Weights of a small mixture-of-experts language model, trained from scratch on English Wikipedia.
Experts: 12 experts in each of 10 layers, 240 SwiGLU neurons an expert, 2 picks a token.
Below are experts of layer 7 (counted from 0) of a mixture-of-experts language model. Rows are named router (the router's row for the expert), down (a neuron's output weights, with its number) and show model dimensions 0-255. Each number is 128 + 32 x the weight over its row's rms, rounded and kept within 0 to 255. Numbers have three digits each.
After each expert's rows: "raises" lists some tokens whose logits its average output raises strongly, later layers aside. This comes from a sample of Wikipedia text that the model never trained on.

# expert 9
router:124105151103093125114113107125136076093176075093038142169162117130083127146120163135062059094157133149145129070131072090109088102142084107112147193098115107111128148104144120148119116066087188125142112109075088162085036125126160127104143118105124155078114058105114152143126135122116189146099107177152104129080125102176140116095146176072136073164135165147104159178143192164124122078077133135137180113160159201143188101182079156062113143096123095178178065140105157130053098160177107139148105098136105115176096130152142137087121148086122170157146119134170099170158144109132109102063159149089117144086151120145095164167138077139095119126145118096101177116111130128146091168120105110154126134132069123142142163144182137117168136070123130114109089126179120149155089121138145
down0:119117133140157144108118127154092145101086124043099116168064127133137126148090182123040169143139129196113075141064161138115088133162110154129088109063102093135116170184120099103137179155137131111116180156066102078150130094109149146145060127168118171109139086107105120121150100171091140123154128133136155142125179126124099210101139155118172203153153106070088126102181110150123156110091149062132130177088109121120140155165145182083185148105049104114134129172118127157108098135093119155179117135109118125129154145151099096120142121153178117052136162063105101099090144116114111122116087134139107156154096141118154109195128091132158064136113106178118126135124116102200121164094177171153149200163125158128108115126200155080139118168071083153140107113085161148156127073113110
down1:163129078122190158105156155120113131124135127173056150132147128089118178115069201165160077064141081110078159136037126162086117151129051121088135121104161128177087118159198156118140066116107130172125154127160142154122082082147112193096136153078142163112139096099110193166209099149103155117075133104143093129146065099146115077106153127177176121121140132187186148140114125189156161105121116142112132116068087194236080132117136098177175077134119103137164138127127109096136138086121105129158085129135088106134140111142103141099129118124111173143095143138111202111146166148116130170109111128129097081133114134088108175065106145127119140099161168157138156094116132132148120172087153169139138119153159118148141157127134170070197113148101093129156166140150123125168150125147152
down2:171082089085104109111119078115127165049104123139076135181135105125157098149106115162103121136084131099126093155102085166142128095093100153093124137093072112094189134134124199116145157118119100145127152171130088079109151175113153147096096136155110151083147179128162161154117126125079144151118101145169081132158139101063166138143156143130171148182125179165156172123100180131145092116112111144114097132114153148201171112062142130123187110054069131113076101109113142138114154138141082134095099140164160080126142078160093159179187128114081053150139114151192155156162120141162205107127121144170128103140139106176149149134114166080096126125166203198090189168092158113116094166073149172222121168154105133126132150130110164096149135145149145111109119118130141155191165165133127
down3:135103156127151175139161092101128103107153172127126196105119142141149115128085119174111078164154088105168135119133175162123169142093149148072092145035127088109115146097101099145159182054111156173204095168162141147124184054134106168131056104167153144180176150146109112138171174111172183155164118141156128129130145086098116136089090079062190095141126179116101122100105113153149168171128118122097149146117119145136142104136204092134101135176091167141075104143089072158152146145123136077149147165101162131161074122111121129079161127097094153177144200098104092156104156134077117139164116116156090152165137105132133162153103179130156135078135133152146102151200133130139117144158091099132125072094105096157124148101081153116153065196110114104141129093179075139103098148097092
down4:131186136139125172142095081125093110154132127080165120128139157093105105193083136151168109148147125104112141135163126167089174154115109177119120116034078140131130177083160126119117128101103109143202089103153132126133147135151117086091125127123094229168174144145121092139099177168140099117173145181097107159176140116114123077057101197085117099121108087121115109114116152112060140125084194143112154114120137160157060152106130099157158140074072098104063123158145125122116092119128162105108116142099083123169101094064159159208158107114116136128168128159137119177129141114077109120068047182105152188124162129105192116145153102090131108120142155142176138147100148103060163138124089130092144159126049163138189108132150149082115141160161125142135131121115119169115156068119174
down5:117118185133165097122158091151128169133094117126121130172116127130150173113160144151112158083145175125154119120169107142108050075129191106121105174126097158093080166178151159157151122120058158107129109109172135116115129083101167131167157176117108027143102142186127149099150103127083120121106181145119154104147127189194100084104099119116149155142055095136063119090075140127160183152121153162136147096149112179112144172146160126150119148123171081089186140077129116125123154151118144126095115176104077084113167148125146117153064128141177128129166132173177103085104159141125121120126155174139151122100148132145155138099164072127133099155088222146106123160160165122108166188075101132138111118094154137053138129108146086139124153076098124091112139104210138155044137108209157
down6:143138121092113150101081089112107145175109112085047177140143147097133161138107137135129177152051122144118056152099141147129106111149153155106184170133138122118171152083112117106123156120119145180197142144162094158126103118112156118201152107138090102179078121092137127064163105091109078170085138203116071086059110097126103106134163113124121186168162147147141126142123135130075147162142149130077139177133099133182113075093082108090114152129102146160161126101143141096083138130160050094144161104094137138078063119153111145109140079152153080174144135180136143129120183145145141155101112127094132164150167103124102143160150197112165085154120189137088155198171134104127180099193090147201117097113118118114088073127123084146174086116145120131040147134110122087153112107146117
down7:122182153136114088077104160157154155157186156113074106140152092096151104156117162165168133212149184062097209165102091167111144153138133140096161130110196077123065105147091083112094082168180165128088129130213136143055072120176081071102124142104114105105098157142114133077144125177152090143145081130095168071110170086131163136163087187154122127111163126135164165151186078152080141134171126151121143140179120140140117110115137145107093107125099121133136138093147163075141185120127129139118193104132123117186132083146162109092121135119125123120154107118084130144101144103115071129100144112104094126089069143122062111130110088118118115176101118117151121130188102155118158176106167135099156115165084146150087127101150177107123163147044122094134153114059132115081169107099092
raises: "\n", " However,", "===", " The", " They", "In"

# expert 2
router:079162132155142107147135109120161129138094111180139115089177117137156072099097111197193142150154090139112167130246093104132146127152125147149168181166105076133161125080151082079100154175157099125151092144118129084152115139099120126119212126157161159091127085123131148108087110100121055113114150148115116134132123117146068170104092125105139084098109106107107123074177130144132112118096110141142140082081108118117110131137138155150134114127103176128146177111165228154189106146160146095119112137108098134133147123156148179132133136091117141129100188180105031134136108113123136132094175087115164197117151133123088063131167103089118169175108093153075141125098085139128084107107128155188064124133115095137157113136167069100208179065110138132117079153113148064153182137119130
down1:095137147132080053096079125079190120091106147209176181083105106155173126138178192109104152108178165079123133158128174136102109090119131186105162193146126137135113151123122129120116096139112120112142133105171122123168141124151174093132114183129156122126117122162193203148074143150122182086142126108108127042121124133140108144102166148180136162112082142160134125131126150080117063134125134132103127109181090079077083204128115123183130198142168148148098117124173034152077099113074151110153085150112086120071121125136099078100097175140161122144133111105128155116108115122137197130127115151101160153122154140111126126109135096163183096125124112185179151120146067103116093161193120104068137130097148145133146129124199142097121173153091116134117184136091109095123180076109154
down2:076136094147123118132118077127145172172089159171105123111116174070140146154195176035199124116101125075097129113130132127111141139105128218119117134188091140113152159112140152116089154087078125123111106098169148098099049127133100133144121142104129143166067128125135159126084171126126121126106167096105176121128109123121074124108062157154131114114128086173153082117080071101100105093109132142142125153129148135122077136067168128133189097129096181127119136087036154039170158114137112062091123082119163199151149171091092175090105172150115075125109164104189130133148121103123152081172124130165099171156125131208133157087099137151106160108048085116169140156102110153133101137134070135105090096122104167094135118127140150103134154159097130146119107111128114145176134157123069
down3:162163083096112104164142091138141131115100150126115124139106084133126128103095089139099143083144085186142115135151111127093146133108178092130136132080187124151129054159117144163114156124105114115188102121118105102086107107100150124089111122123122161083156101136110135081124121107121138138168155125089158189107102095129115151117104133158080169145112101160174205116155117160175143173148085109126115108061138133140043104177126107171115179145145145166140086182086185122168109103152122219175202068101068125120122128180098097143142060092178123180123144112118145118049145153127177157183128132097107128115163116077145186116111163131070137097187077107117172115130139156102173095115125047154125122137167120120148154159085152088097105152059218097115091156170125126160111122131172
down4:138169113140115128232117111152122142139105158148081114175149107100116133148064164128120110143113153120166071117158160176114121170163097123129149083048139156166095131167154066155144168152129093090175165165100174138095123131136148148115120126130109183130131138145096151180121106146158106120165131123116179111194149104157141160183152076091135157131163163085113129109093080158139146198144125113090151132216131135166075105121124111155144114095111143141154129136106056112143076161122117119136053125099183165088171077132085119125116146209135089055127151093135131135168111168120097080159061104138066151123126136139131116081154093175110101180147095151164108137135106194093120110095174158141142107130106127088165086168092117119056180092108119071147130134195114139119108184172113
down5:089128160167148176160084106133123076194132108125138161123152090168121140098158108132172165158103155064098103105147101069107107164151111202141141131062159144116098125189111113100117156100072093158109125081152182141149177082140131153088104155100121098095170126113159096161091113107151087126044202176107131164117059148131110056115125101142167144073187144195133133124097033186128084088106115096071099069155175169084101131093132083169112134129148164122145139089100108138097152154136161165155101129125155186122119150114136142148134153136153169175146135128141175182136112126131155154149107130148150126126093154132126087062131129165092130142131145125181113163134166098098146102119149153134171170148148215123084137143112144108148171155168102081111157091145067148138164124175152
down6:149109112105095131143158097148111067083118074138157102121153143144104087077153131156164137115090112080124128147134117126172148140072125118176129116105121164150094145101140105132081130115146141110099153118142155176098122173098122098139153128103108217126164145091108076081163095162162120105143089038138094067116126177170166144146106154109094172078132131150113092137116085176110127109127156132092168190136158134172134132107147159174117123123113103078138091149096082137085118036166147199143086167162190141098148128070095128197117076095133150126155146101169124119125077110195094064193101132068134127114122131150166141136179167120109138132141160149119159176070042113102101130122135175151102131076078126119150116174142136141125132172151161164158165161167044123161068161132147
down7:115125149096084087132116114148101133076179090143108150130194118128119068145098126110087122066184142085155093124106101073096102133154182122092103089165051118084168138194104112146129112144134101140132088102099096126106127105169097111151124099099080159180127097131134128109111156167173156127140153103088152107124101159139158077132113192150133179132100101169159155136105122187125085133147171127055105144200101200112123123156133133130146161129097137148170084114134070140110115127212117138101152123106141124112097117115068168091090149078076136103072094077160165121191099117139189129147117118102174155068107114131080171153159119099166122152146076095098160144180103107104124157107102144146085153165152165151159069129168076133173134111110120062083131148045098126147091116069106
down8:102141140163104124056127129131128145144112140208156082128130074104207132159098134170061144093151114153090135102072137089172124189160125128072107177108132089113106159101118132161106154133176094164114111116151160141174136172156197100145095160064112146086136161134111123176144149064177193170132155159068093135110077083172102138115121099170142155141172129124137122069059146108187127120120087169172103051075112146123113112126101090171133138096139135164082105075168144138139122158121155166161153150142175113088167200123121086154124177112129188151149163168095132077102091176130251129117125073143134152126117107139160115087121130164114122106134115090167149097161125103103089113131136106132171107129117130137135120087161053113175162139138124131133154136125122155142095165158118
raises: "ens", "on", "en"

# expert 0
router:107136139099169122114113129060147114139153150145148161093171136128139116070176111168140133105140099119132130113156135111092131105126149180182175123128105070111186102150192094071135088173130103101162089099155162088149101176150151139127171118092165127080126111167128134132073125142157059124139090191109144140179165133188122112119123121111132042117095157091171133122180136134109157133063154187107115058110107115165120160133085133097198093115119196148112175140166205081147117141164117102115145154086092115132108134160156180115133135119094142075113167134085053131159128127189108122109119104103197201132164096120107156108134133038152199099100107164112160126131111125151121175166111142125086121130079127155148131138155071139186152113139208111138107144125168144110182108152088
down1:077125115155103134121143159157081114139183192140129072123093116126134193080145131171102212128204180131119151083159114179140171148149148120127171130121188207103144144098124102075191154174133068125130142074121153108164080126085114119117129094223172150143144113142110112200119130126169133104122057148131166146109135183140120070157104126154113140119151121129099136099128144087149122178142074122129161131153175137096163146148106076180177137139162124131183153087088119090152166141102124101143173154164175147156096132117108050154143065133081109161137160133168145083154124133156142146124097065130143146097145092198123107110151128123106132146116081148126152166113168149135169068081190103138113125145063127168121135101132137131054152142156183139117120157162117102105087145093080
down2:110166109145141140136170096123120128120151110135173137161076168132108102157077096139056115142120150153078138082097107119150123138139077124129152094124106087124146139112059102117124140179129106116129143210079104105066100100140093087162060150128074168142156122136186173164182123123090060135128113107110164141137105093130115154132118153116117165158203128161142107206134165134145176118077103108148113156120157112123050172165156158164148066055139125116148209134145165135166146082125130115086121166121102119200105113133181087069127127133103186114104114165179104130099231068148126149103153160084157176107090172164135075129153072149135124086099218117105119160162093086110129098119080087109157117159089130174106145159134146101154111121126147140146123101124137141129164118126101
down3:078119126099110103100146098157123129075119159138133081106079154121094134130145111147144130131132132139131113094149113152106169111120117099167153139174102110165080111136142126170139182159112121132115081198105096127112128144140122110141107109089054058226143147128160113116101151127190125151083118166129120126090106159154154132199090143130122107078139096166086139065181156141098135193155120130107124143194093135150084149160100108021089175073058153172083195049087083137126145130159109155141133101067105127154103128188122098097100169134187170092116131093149145158117174187116154126097141142156114129120133145089101121101192095095115127103137108120148129110165134118067147086159125082133136198088138123097100041120127120132173141160108182105119082131135138124055180109117117
down4:127127126191127117111096181121138122111120160139140057122079208124125065098161151146152119109159138127160133111119158118143151147125122186119165110255145080098132139132090136064105115092088096112149133163167111110159154132069137166146129116149177146137186176176144129155152123117101095127169093148059136134133089118119079192138119124116145132171088111160156132124126108113088151135129123114105115150175176082079102145125144101103116110096143130135134137132079131071154119146104136174124114094102102140126094170144074121168078129118081106167124101075138138164131107079150070099161167147162161117120076104155106146128087097110117169098155107209072119122123083089064088142119141142102136128168198093175117100069119092137129128137051140102158096118122141150122095107149121
down5:139123147120117114120150129133162161096141124103152127077129175158120081089125119205143130124111092079200103126105171119185112142077166154152070078133147134141156141144068149114083111132149180077094035109130124103122091116126161150061101052095131152051089079093100155130146159090131113077165121085136127116078167191153141133182171098166124135199139117136096108121127128110139122125104174143178127169109129140146095155128157204058165133107110091116143151139093156118130215138057104082183138125145094130150097114125094107117112121114202104077162155134124148132151085117136141143170111072114100149096148092141166067120137079149137146087109121100123149115102132122149042157123190116177129140081142114113152130137094124113083122110166146153051108091119140164168114134073154
down6:076197155144081115113139184110127174128184132157152123105145149113121120104104144107091204134100139066125146154071132178155117098123154134095145189176131131130136091099177131071117122146146175167147183114159102107091114082120098127181125112121139115059137136189101092162104161115092104167148170127046101131117127147122122114171137128131089114155130119123132099106067146145107154142138138148140061149132102093100099137140144188105211143160129094097109140174154174080196110167124120186130085128053146147164147154118054069154191093161157110136176123104125138114096153175128133095122095135127164128111132078105099119146138087205074126061084117124152128110111104155165135201084112130101091175146151128140120099069149174113074113130151093130133123112089083119054160128106084
down7:111123115074159101107110132114123084117163147135097151116121102103122116093150066095205112079094099139121098119096134143139061133119065095090133156105157115200147171120079132106163125093120152148102135069115179120178106142118170108176165165124126149034075086097201081075162123106168107116104116110154105149100082122070109102155124078062119176114141101149123107080150138197143144160140125109104135120125181103091180129133105131146140098117146173144098117150139102141133105120169156063151172155089101115093138144071107107117089105123149176217180091203126159167074128123130108184156138124142106156078143129123103111128168133184141091114175184056157070205174113124136074125132127153158084143112107086164130118135112066149113120149103131109157119101120109148118125151177131
down8:127143130172110132157134114101082080146118148139169127146142222140145064080110158136128082096117136141122086145120096114075111114095121124156157144150096189095097077132142158049117050149124113157111083157107134145116124084174114145082141177130073115112092160122159130110146128139129103108118084085121074169169142124145139142112087127108131149154099101092138146130157105041160114165093095075140128114095133172076149153114098201120078137115155105115077166102174141082146138130144180111134137216048086142166146106179198063168097070109138121088077101102149150117103141091172105090172147140102122114124147104129109173119146144032122206138111141152085122122160076102067147096144158146126128104126155146131159050127120166141127117141072132165137129100167100157123164113114087
raises: "ad", "at", "i", "ak", "ag", "an"

# expert 3
router:132172165131070086139231164187112078145133113111101203126151139129112103139148112112122163060149161127148119141130108122123172125124123100116171173067099194110113147178179110094116169174137147141139146119185091143085165158135111091181131122176101133082106143113124132089119117147102177095104118144202114097089130134135139103117123182130114151183221118092148101141132142139167140119158082122110141066166164187134169109167168118120156085186147088168108127166140062078152148129152062138112129173115089116164111106187099088113108155166137139114081131163076115144185101201171221149143105135056106117057098097157143146109110155130124088147119110129107118110163114139100118122152101169126146172136126106150137179145151090091094133121167155161087170133109120090078111119125132
down0:153143156093073134128162063041104145127147135115155147116130129068141181158115126109146083142182115158156098113125187132179109157089098101144125054132136131124148099153144214188120112177122116099162130105134159144075086126110121109157141167078100138134110130147054125193186096128202058132153087137162087136164134117082078113096108165137096198150155083144122145093143081152143137159076115236114149180144064153117136119115142149139111023067132106147156182109147142099161171098121121105107106122087138125164116164164084123130084135148111117084165100072111101115139094121132108120098155118078104134156078144140102161118116182154152158126094133135157117122148150127131088177110115079144142126147144194090102091111093152070131161116152111111133167150132090092106135113126084
down1:143130108156144109124170155138129156179134155124143115092134122119169130164128203105126145146085118117089140138055120050093141168133125177096129138069071147130108125119093144173090132108109083132091142176121100090146103063109088170152082097141127116111080140109119175147125105177114094115093111096150079042184138138127090128080150155126127100118090121058119133172082159130098154153113163105117070125138134108135096139091141093116150163114153019117110112133190145088091147088088083143155173089071147151067109129098109115079103175161151101142186126216164135131150125106136124122111169132128113175136113106115118064117160137093128130110154086116168082146086075126143164132098167142199094104187110087128117127137154149104118111135136152117159133103059149044156168091160193
down2:165158103029181149165129153175148127163082108074169113132107082111121123118139115153152086136149107141091155083150169194095121082111162133093110118178161068135162104162121080130117096105128107095108132123145166163119129153109129125128171124114123112102164131127154093140113164097132137117202157089150175059104127167108115157131116127171065162141123105167144081108111154163151118141102125100166146078089034066182117101141103129120118072101158237136120124070133079171156167104105144135158093161129161091051066178121109142178059138112158093109139114129186114167156110098133149116107136118100078083113164090109137152129127102153146157129168124120153095099121145106161098113187070116137125182083130136095084138061081140147143145145140113163168171167100158141156162100135086
down3:123071100164120117083116055111107175123125122107114132130155152136066131113202136098123106091073143132137123157111138124122109213157090164087155095092094122132130060109118135102039141131192110065146090090120200134061106137167119133188176123101139085055091119130115164157113128155126119127165107172184141155103125094143146134092155173175157172119101122093112141115146104098127171136146111128183098101161048103118137144129060104101116092110132076152161068112151125131115067091183090123122173136097161158130162183116133112156096091155123113132102075103131107142094123113122083216068166136161087112127108116096077128137091101091146132148095136120150170137153145128177114192132107053073160094123128118173146150143090104107093177155143131119161114142096076131128116161146178
down4:120175123154137161146091147091139139092156133102120159085096172101104123072153132132121086142132141086083083116095110103105166139093109155092136181188129134113080128204154118086129117097141137218116156091118128086127145131155121098156184107087087138129162048140118138176126119141120118186114099108125090118162089128108059136112064127127119117090110099159124167120090170079126148099133153145101186171164115133144150153149133082090076136107117133153210144131166111116160180106171154120176115069112158108119098142096156142145108141140194128123118075177139120160084185155113098115120118106126051180135109158133113158110131196063147146095150128106151052198171123147099066117158083130183150106124157077165157091130170146121105144108167170107129131158212075151091166125080136
down5:088106118134146154112114174078133153155153125097153171151094144085138088094120063135122139164125148117104074145129046147135148120186140163126088128107121128050046136158160120161117107121174112148156138110148143084106092110167122121117151111114166103157031109122097133126168119106135121139147137131140116182133162086127165140120089104101056125110148160115123109167136077157125112126148087122129068180132171108107122160121114123138134150148163217118112123174097115111109116132099105179239129046074140117139079132119131132119098093167127098154124217193104110060085115066112109115102163206137149122164138184133147076111159184125147137154170102097142097133089106169143095140159148110137162075114083192121148113098120151127165108078110126178136147147085173137074145177127157
down6:094157130145137120185079119189073069131148074126164031117093106118127134077085106110117107187099086155105123149111146152126128148126169176118142132114139134174186143065136115144097164095087177153100081102133095119165112130099105136135176100083135135107141120139080141063153127077116107072037166153153092169067106106183169161088148094168114122139078187100161150156100121101150148091167142143113190136125107099148094068190110172042162117118126113130100110104136140106119156030125134135111154141137117129163109129137144109130121164134121102125103105155097129147110140126100119097105046182145089135161116134069162113157139156083071166135130141085130155168107125180131150077170129135116084131129169120085155134173165099177158160087130184107157135104117114061170138130125113
down7:098188103083182156120033130153144135155154080094132196132101108132147145132114105188114133181095083105091158100156173145143140199116153140107122153171154167160169182128170113160124150157156063151112171166138133104195074150137149139162162107107137133120140097109137143115061087130179126094139064111101117148158128132131157159138148094137092095130078099082143162130138188127114051169102121093134101108098072134140168162177098120090134126137085176105161142180195084119122078131107130137096146181147201150068144138120123129160162098122113116056091155092147101116163093123080074119104149096071161097167074160129101064141159174143134116099139126143145123144135094119147168133182158105141112083124124121213132193143140110118139155142138097095128152147143067145133088165100100
raises: "4", "5", "6"

# expert 6
router:111142178092167128165127157123117134160068114092083153145170160075101143131132096132161092092148138150130106175138088076164101177169140118095170128120072151163122099149153135140126190117175153118082189111169121104138075164169119158084110122068095115105098087080106107114111151124128086107132107140109077134154146113157096130073161129131100117095114137110155161072237134137180180162095093236100102099143158124171168114136114154104147075083148142140166105111125121128122137123195127058113118107084149108100162082128078074102122165123182127080125194155135080175172170110176125161094098110057136179151154123092138094154118151112132124077084112144164117146135108176105116176058117083134084147132113107094158182145170110132150165136132150096104099119136141100133118132147065
down0:111112114157090186112153140205085115189130155100126141136064076143143112104201146112167096118125150118094113149092075127186146120163148078060107142156135141127160132157116053095130166134141161148126177100182146153106163123138159109180136094150112155161131121120113131127169063154127104151113135147176113090207107082165118138155107115142162196114127047138113167166139126096121163134157131184157134085095119173145136166109175141086097134098190077081118090102112090063171130090183122156130131129063137081122127109086141158072080179139133163072176156104141137067130159145124131144095161172100140084160149101119141179131150100125116043148142161102167167123208102112115117139118129161110098151105157055114132131130101162145117080151112108114120097140096164127141178178129153
down1:109160100151158144101121180091104152130108065131097163088158160116109149144169137133080147133120122147099181065127121105111175090151148153162125098188108156123129162115099130096172090126104184122134126151110110134149134110147155121136150126075158111130089081096186188110061131165098114106172056076134145154156123086073196133083121079128120102184127116148135105153193098083062183164173154136101113118103073071130093156190136164132116100103118120168104111133126184117101116165182140199091124099147155149140207135143127120132045145116140113150131167070197146151110123172198114100063162149122127081110091151157179081146130116112139102157127103104115098139109145142111188138130089154107128108116143103181147211062141149126167133156147119127145096107141200141080153146121135
down2:142079090034152103073089068155159175110118110108060148133148076081142104132125136172174115103162100112137082138140151073091046150119134163097118090000103045145090122132086168143164134135115142157117139114150109152118155120053115154116130091136131201138173120158143175153183159204179128108128144142128185126121145143081162137107133083102152152092145088123108106151130131176170111161129208118154134117115141187121137112171123152129071120144150096136113141099111105150092160091101112114108159139092166126112097137134084157150122137201110103110144128062097141122114081065154142139125129102130063166137121135126146154115069155134176106087135091135115120166082096168085100116130155146102188134110128145118148097111095137093101186100144093130126127136152149083141178163136072
down3:169087101114140123149105169178131154088108134133106126117156076113152058134169091108051160152101128139202091107150188133073062099137149163140166126051177088150154172135193136153090108125109155117177142128108123150135115119105087139122089145112112145195142187099192125111105088119125163147151124093140103125131108118129091163150121060125176149133088133123119119109170140132096149164160153099077108109145163080098160141115190134171046117131089122170066072127099062141131147110091088089113162107115138196136178128148135072056111128122131096191155113144072134127120104150133135138146113092105115107154173130153096124083190115145092080178126095125098059135110145116075168132165094135181102145149097116138060100127133083118113114148098122120137146167091161150076089082151080
down4:135065176063094090112134083138191105069172126125150117155077220179126137108152138163113138176169089117152055111148161176108134128066026162138121147110145106080156146155132097130117174127193090125115132095071128146142088162105142154125094111127108107126151088106138162161133132126117180119071163137095109125098110141141142121104106132107166152159189149145067118124139127134192164105136123150134189113118147116130100158131127181140116145101081184190131181116131166071155158119094097122139153145098122122145111127109116110126088115200074143114097128184154155128096161137086147111151135122128112163119076127095174031084077107122158101112124123096147168144094030180155113106167091163115091154132147075170168075076111118106159158138121113110068129148120141157114115130167124
down5:096149132123203137164106132075109157127092145129154143142110112073142158148121076133119118115103154178100148170156222067152164118061115123137125159126120180139083145061173104109122143068174136080149110096125036167167116172156113176125123156125157144175089181142109134082107111129179146085115094162111158187152139101190127105099169169145142129152100088103130116113130172175102106112175165154191099155201120163124131193156147131122104165169123105145141162081185106151080130167127163147119101070105055126082098087160087153095123125101134148155149157092118138143165107138142138156156116174149156140128113134119139104124174136108073138147096103159178147146105126100136061098164193130126106160148146158167068162156152106108055099117112174125083154114103143070152170144128137
down6:144115105145153130151062089196090148137107083100140208119125139105089139130154109130108152119150183177083123134105170084119068158202110081143138110095160152094149217175159127133146150132142140138087169139134124157089138144131155108145134107150132149143168131144128088169184149079198178112177121057136094070157115138119163151143108115123126131073087104106085128192085106142134135164114115107193152197087133058201163137188084144084144175106100162119154145108197136134082122143157133124137159149129123131078122109144129089156171150150150128109094114152142138175153128080100074143111073175119138135149134135157135094123120126079120087074089135095055122123122119163234138142098113149125164123122195114116126141185154123141070098155135149116137172087128158097183138123107132
down7:125100146146181135104054152135150122081150119153139172108094147137101163132129063105155152106210161148157211131145102092142169116163109166123128106038089151102199155171137118108116105107124155158127200164124079131148141078144166185118134125051089081102145094141176117103166183125105179125074181068165145133119158146116090067152119137079131100181103163156099106137112105121145137161079162098174160114062177122116176162083084205090113161088221080138167117146154075124141128128153109129150147176154129082117078192153124121146137105171165124127161131116145137153139072158098141128122110133092125126082123145129107120077121078156123183122127122101094127100144108096195120064118149112135135159099162130091161099095124098140151105096101150149102108156118166134130124142141109
raises: " in", " and", " of"

# expert 4
router:069185168138152104143163148103137126148053139155094150112203151076167176133078108194155133147170122116116131160187119108136154130114123093136132147172091136122193108110149115100116159141173146130106152100169135099134104143158084155116151122164117154086128075071103126142103141122147053122073156125131078165119142090155053126103137141129088081040047099053098105116176138152137169162120108158115121059091093098126126106151126190137142097110113181163167149106134149150139140149162087066156123082092158139155132058185135133112101155113149118106099123132118092116128149089180152114094163146093164149099128123117166097133164157052145127110060097137158094134164102149128091110098159116160099130154098100077139147134172126118186135128104107107116170135068079057153123154159069
down1:152208130240111092123112114136122160120092140119124141135111112103098193103154139152135144085122191120133100100127172164171143169133145138100160104090113111160146168126105161138119096085132134086106127115056081118097134131154080094143145102148118124127126138130151188154082156106167139096067110095186141139111091153151160180174161121130153063143097150152131191161105106132175140100135108104079178170122107075081156096132196094141096153105099132145107138110140157126127120174110150213118086102080051176145144160138127130116158132160156087117077140140135094067168114153128103179083149128152146125120129125104142135125158148183058150119112198127171121144149140119180113111129082111087094190173059167055122174132078192111077136113156140113103143135140140117136128206167137
down2:170155141172132090158100125134085154164093110177153185108127121109066112131120170072182155152132120095087154127077128114101140106140113107133122088000113183153163139131092172134120169072135118092091152101113100113125137128150147127114121137139142165100159147150120122067126138128123162130108130130173124079137197148100141085123157106160122073072121144135152123155130139127135144112085102161173158110106098045097134101153122137105122196108118152128148146114099110061119134136129106147131097111100123194140073192175154067105145156138132166135139113109125111090041182140093126137149126080143169076159134102080157145161144150092152069150137160186105203173177114130181133151109157157106166167119120153143099144115111132108082096121111109106106110133156156168165160121166075
down3:130168131154127129101126184065073144170117147097089099207152122094172083148152082123122099089130077162149178154126090133175123168083168117130149133133125062167122116116135104057140104095115105080108175136127095154142115079145156114091155047112108165192189142074144128111109101134124143160136143108040127155117083131168128076149112127114147115139102149153134109130173147129114158217086149121092133076130070109107115135107146156121111128192102140145199122072101104102138105087084108159161169182098097091100101099101203144168110079113137083080143141098150135161125134132122135083181115123091106078169124112090067110112142134147124078190110145156136168065138089093151108160144112057100127160130079119162137110142075148154161167168141164168158152151138139154109144128091168
down4:107122047132134168100157128134145090172098120126139126176113135155165117139154157125124119073156141108145132134110135142132112117106127150183160148157148112128172144152187071089120175155104117090124179121183149194226170120123121074087099162092115121149135094078132119138207179111142119158153105216095105087133139134119126097146163136158125123141084129104112137091094099143144079072136197080181110090150064142093154138178149108129071121149156200185096135169176124114122134126175067167153163187111089152177103134104103150134118075141102154112196130121135104185103193112175131088092147145087149097148118087044109128134069150132109097118121123123080126097074102149123126127150147157080147160120147155144160121125131071163099151095179126101153080150134124063113105082125145
down5:133122203089130100121106110126124097145121165162131127103134163112169155141089153123023159128149091120130126104145137124134120141139118169097146070219155069132071117207128160098130159073107110113108127145175139115168174109082074173152093096135117097149148130095138101115181128103129077183125141133178112169152137103150125167146099152168149135118141111154158176107126112088082160104123157087140103138147086098113123115164115131125100145127145119151122090093177122149070145146131147121143087111078210107131123189155103179118095153113111094159151068164061159068066177151120147132155158138082087183164120171132181130122143174129146148190137165132146149097072142166082186056089141141168114111095167137112119149107075184080180123133144145088089121082183112117142108066137147
down6:130101151122140154101144144116098064138127195150119074126110145120133139073137111083111151125095131068124084128200134125119121101085154130160149134098181146194193096126080137077078212111174126122172096137151147099104101136119124129189102241131148108141130122164156147094077115141117109179151135153098110114117129138114108181130132106108143079144109111163132176138084118117121146106162071134127154119132115188080131066031157074138075120152131133080119130173085124121087098114143211156146099125133213112137153131126090144145141093112078142106117170126094138117081145143165116059159161063131116147144137108130117159189161198188107141150144123117210108120164145111121119107191147150131120076123099131101188107149121176130146126121089159099163095165152133129083156094162124
down7:102147090147023095156156154105176079136142110123177138091145078073111109105174134162141026157082103144127181124145165184165110153100126150099139132255153129152145128100068135137166133074092122153177149073142113116109138135153122048167136141191094144127135135084144147157127134059107136148117079141128159191108120186140148118175132081107131156171116138123143105131139142152118060136136119124115131114090148141068159097123142136135160134130179114126173133158139147077099097095102119118115177089167116109129112110157134152118141141114173166124115117097106147140086114169111150113156158173129107110108102152155142201110136105117172142169140085147192092168086099138066132074152135152162120128115093113131127094104057130088132123139147088146138162116105094119187120124106181
down8:133124129154091161174155112156154160186139125130060144100133143092121244085135166075139127121179114183120145120084142089106119154128153121108109077151152129110153124179181140114138105077113103142109140176103158163165138174114117161134141082144149177056143169157116139095092105142202148127127147193121152119172145143170164122155090137112097125117119106127173104143093057163136125165130108158107152089120143120173176122177104144122148155132141118064139076108153109176137159131133184134115149101103131189111138083086138141131080132110109101071157132148140153142137180099145145166107120137139083158085206149109079106116108150050180113107108105089163149130089127116122128184133137110202133103072127151051133130102131109130150180106146147056111127091084075177176075075188109
raises: "s", "ing", "us", "i"